{
  "num_hidden_layers": 18,
  "experts_per_token": 3,
  "balance_loss": 0.00325,
  "norm_place": "pre",
  "init_std_down": 0.0,
  "weight_decay": 0.11,
  "max_seq_len": 1024,
  "doc_mask": true
}
Below are experts of layer 15 (counted from 0) of a mixture-of-experts language model. Rows are named router (the router's row for the expert) and show model dimensions 0-63. Each number is 128 + 32 x the weight over its row's rms, rounded and kept within 0 to 255.
Before each expert's rows: "raises" lists some tokens whose logits its average output raises strongly, later layers aside; "comes after" lists some tokens at least twice as common just before its tokens as in all text. This comes from a sample of Wikipedia text that the model never trained on. Tokens count by the router's weight.

# expert 84
raises: ". ", ".", ":"
comes after: "| ", "(", "; ", ": ", "$", ":"
router [115 128 127  67  57 164 154 144 137 134 120 193 155  73 130 112 147 112 168  92 151 145 126  71 106 168 124 134  83 152 130 112 137 135  99 131  99 124 148 205 180 144 103  87 192 160 109 141 180  92 112  77 124 117 152 120  88 186 117 153  79 135 174 117]

# expert 38
raises: "\n", "\n\n", "|"
comes after: "\n\n", "also", "3", "History", "4", "Career"
router [162 117  93 101 180  85 128 146 152 117 112 144 112 206  72 135 123 135 167 135 104 116 104  95 141 166 154  56 140 146 147 131 119 154 108 100 109  94 110 121 138 132 123 143 117 109 124 159 152  95  82 156 104 132 101 116  68 120 109 124 135 145 110 141]

# expert 34
raises: "(", "and ", "from "
comes after: "\n", ", ", ". ", "199", "8", "201"
router [123 111 150 116  88 153 126 110  88 142 162  93 164  97 212 134 126 130 140 104 106 142 133 145 147 101 140 102 116 151 124 115  92  81 137  98 167 124 142 179 107  94 124 152 136  56  89 152  93 132  98 137 166 132 139 131 140  88  99  80 110 121 158 135]

# expert 81
raises: "s ", "to ", "s", "in ", "and ", "for "
comes after: ".", "| ", ",", "–", "/ ", "/"
router [109 137  85 187 120  82 211 151  47 121 159 131 160  42 114 127 136  66 109 121 104 131 118 166 132 135 124 134 162 177 108 113 133  78  82  83 140 117 125 138 136 116 101  94  96 100 128 169 111 162 135 175 134  99  98  62 102 140 128 107 129 121 110 133]

# expert 24
raises: "5 ", "4 ", "6 ", "3 ", "5", "7 "
comes after: "0 ", "1 ", "2 ", "1", ") ", "3 "
router [ 56  95  99  64 165 136 137 182 143 114 126 148  96  82 109 158 152 105 135 130 165 165 207  91 190 134 105 135 113 102 127 156 150 155 127 116 115 151 118 147 112 120 137 111 164 110 108 167 191 117 146  82 106 189 230 110 105 134 133 111 163  80 124 122]

# expert 6
raises: "(", "| ", "or ", "*", "|"
comes after: "201", "200", "202", "199", "198", "197"
router [ 75 141  90 132 127 179 197 138 110  67 172 150 123  73 140 173 132 179 211 172  98 144 162 141 146 115 103 104 157 131 176 150 138 111 105  62 133 134 138  91  72  93 133 137 161 119 155 152 112 185  87 202 128 113 105 157 214 173 142  98  73 138 129 127]

# expert 43
raises: "and ", "in ", "and", "of ", "("
comes after: "0 ", "the ", "0", " ", "1 ", "; "
router [112 105  89 175 135  74 141 119  92 115 144  54 135  76 102 164 123 129 131 240  88 133  86 144 120 130  43 115 143 127 167 168 101 193 144 117 145 102 158  98 142 133 137 153 177 112 139 174 136 142 105 102  60 215 145 118 112 123 103 143 119 138 147 150]

# expert 12
raises: ", ", "th", "rd", "rd ", "* ", "–"
comes after: ".", "; ", "| ", "–", ",", "("
router [113 177  74 142 139  83 204 107 101  90 114 141 110 123 131 101 142 139 122 150 133 137  94 118 107 114 123 211 100 120 110 129 108 144 164  19  85 132 140 134 152  99 102 127 153  95 156 115 100 190  63 122 128 133 129 167 113 170 121 155 125 123 111 122]

# expert 93
raises: "and ", "(", "of ", "in ", "to "
comes after: "the ", "a ", "was ", "his ", "s ", "The "
router [107 119 132 107 133 100 118 111  90  88 192 119 109  65 137 156 158 138 145 124 121 120 100 140 143 114  76 146 194 138 160 142 129 170 156 104  79  72 123 170 121 147 108 107 161 131 141 186  86 143 151 136 156 100 163  65 157 101 123  79 135 154 132 160]

# expert 64
raises: ", ", ".", "; ", ". ", "/", "\n\n"
comes after: "201", "200", "199", "202", "198", "197"
router [ 97 143  84 180 131 161 153 129  78 132 129 142  77 146 193  84 193 126 165 112 111 124 167 109 168 158 117 144  91 157  89 129  71 117 113  68 127 117 124  94 117 116 140 108 122 124 130 110 124 187  87 166 104 123 149 159 143 155 183 118 121 164 143  70]

# expert 74
raises: "– ", "→ ", "/ ", "("
comes after: "a ", "and ", "of ", "his ", "for ", "-"
router [ 99 180 141 102 203  81 118 138 132 137  85 143 129  95 165 147 142 126 151  83 118 140 144 193 138 168  99 108 149  89 122  71 176 130 166 156 138 145 154 114 155 110  66 135 168 158 149 158 139  81 186 141  96 104 121 121 139  71 117 119 166 125  98 132]

# expert 32
raises: "16", "9", "15", "10", "12", "13"
comes after: "on ", "| ", "On ", "In ", "\n", "in "
router [130 144 123 115 121 127 136 133 100 139 128 120 159 108  95 141 176 139  64 178  95 100 178 155 151  94  51 156 118 132 130 178 146 152 115 141 101 114 145 154 128 133 118 164 135  98  70 121  89 133 172 142 116 122 160 129 135 172 117 178 175 148 121 137]

# expert 57
raises: "8", "6", "9", "7"
comes after: "1", "\n", "2", "3", "5", "4"
router [140 129 128 117 105 134 141 135 185 148 140 155 127 122  84 102  40 182 115 155  53 169 115 142 136 115 212  87 149 117 154 182 151 147 141 117 138 129  55 121 105 143 120  76 159 138 110 103 127 127 113 140 101  91  58 120 146 129 124 130 131 136  91 103]

# expert 85
raises: "them ", "himself ", "themselves ", "to"
comes after: "- ", "\n\n", "• ", "W", "E", "Binomial "
router [ 84  83 143 121  90  95 141 130  68 150  79  48 153 115  93 140 136 103 156 139 146 165  89 160  82  75 151 114 149 124 138 105 182 134 167 127 151  80 141 170 107 134 152 105 125 120  61 157 131 116 195  75 107 103  74  93 118 122 222 177 134 122 100 157]

# expert 60
raises: "\n", "\n\n", "(", "c", "p "
comes after: "| ", "; ", "|", "N", "on ", "/ "
router [136 129 136 120 137 163 113 127 130 106  99 130 125 139 168 195 121 136 164 117 148 177 178  83 131 121 113 120 147 104  91 129 168 143 109 115 124 108 151 163 162 159  99 118 128 111  79 170  63 196 135 124 133 168 102 143 123 144 145 118 119 147 152 152]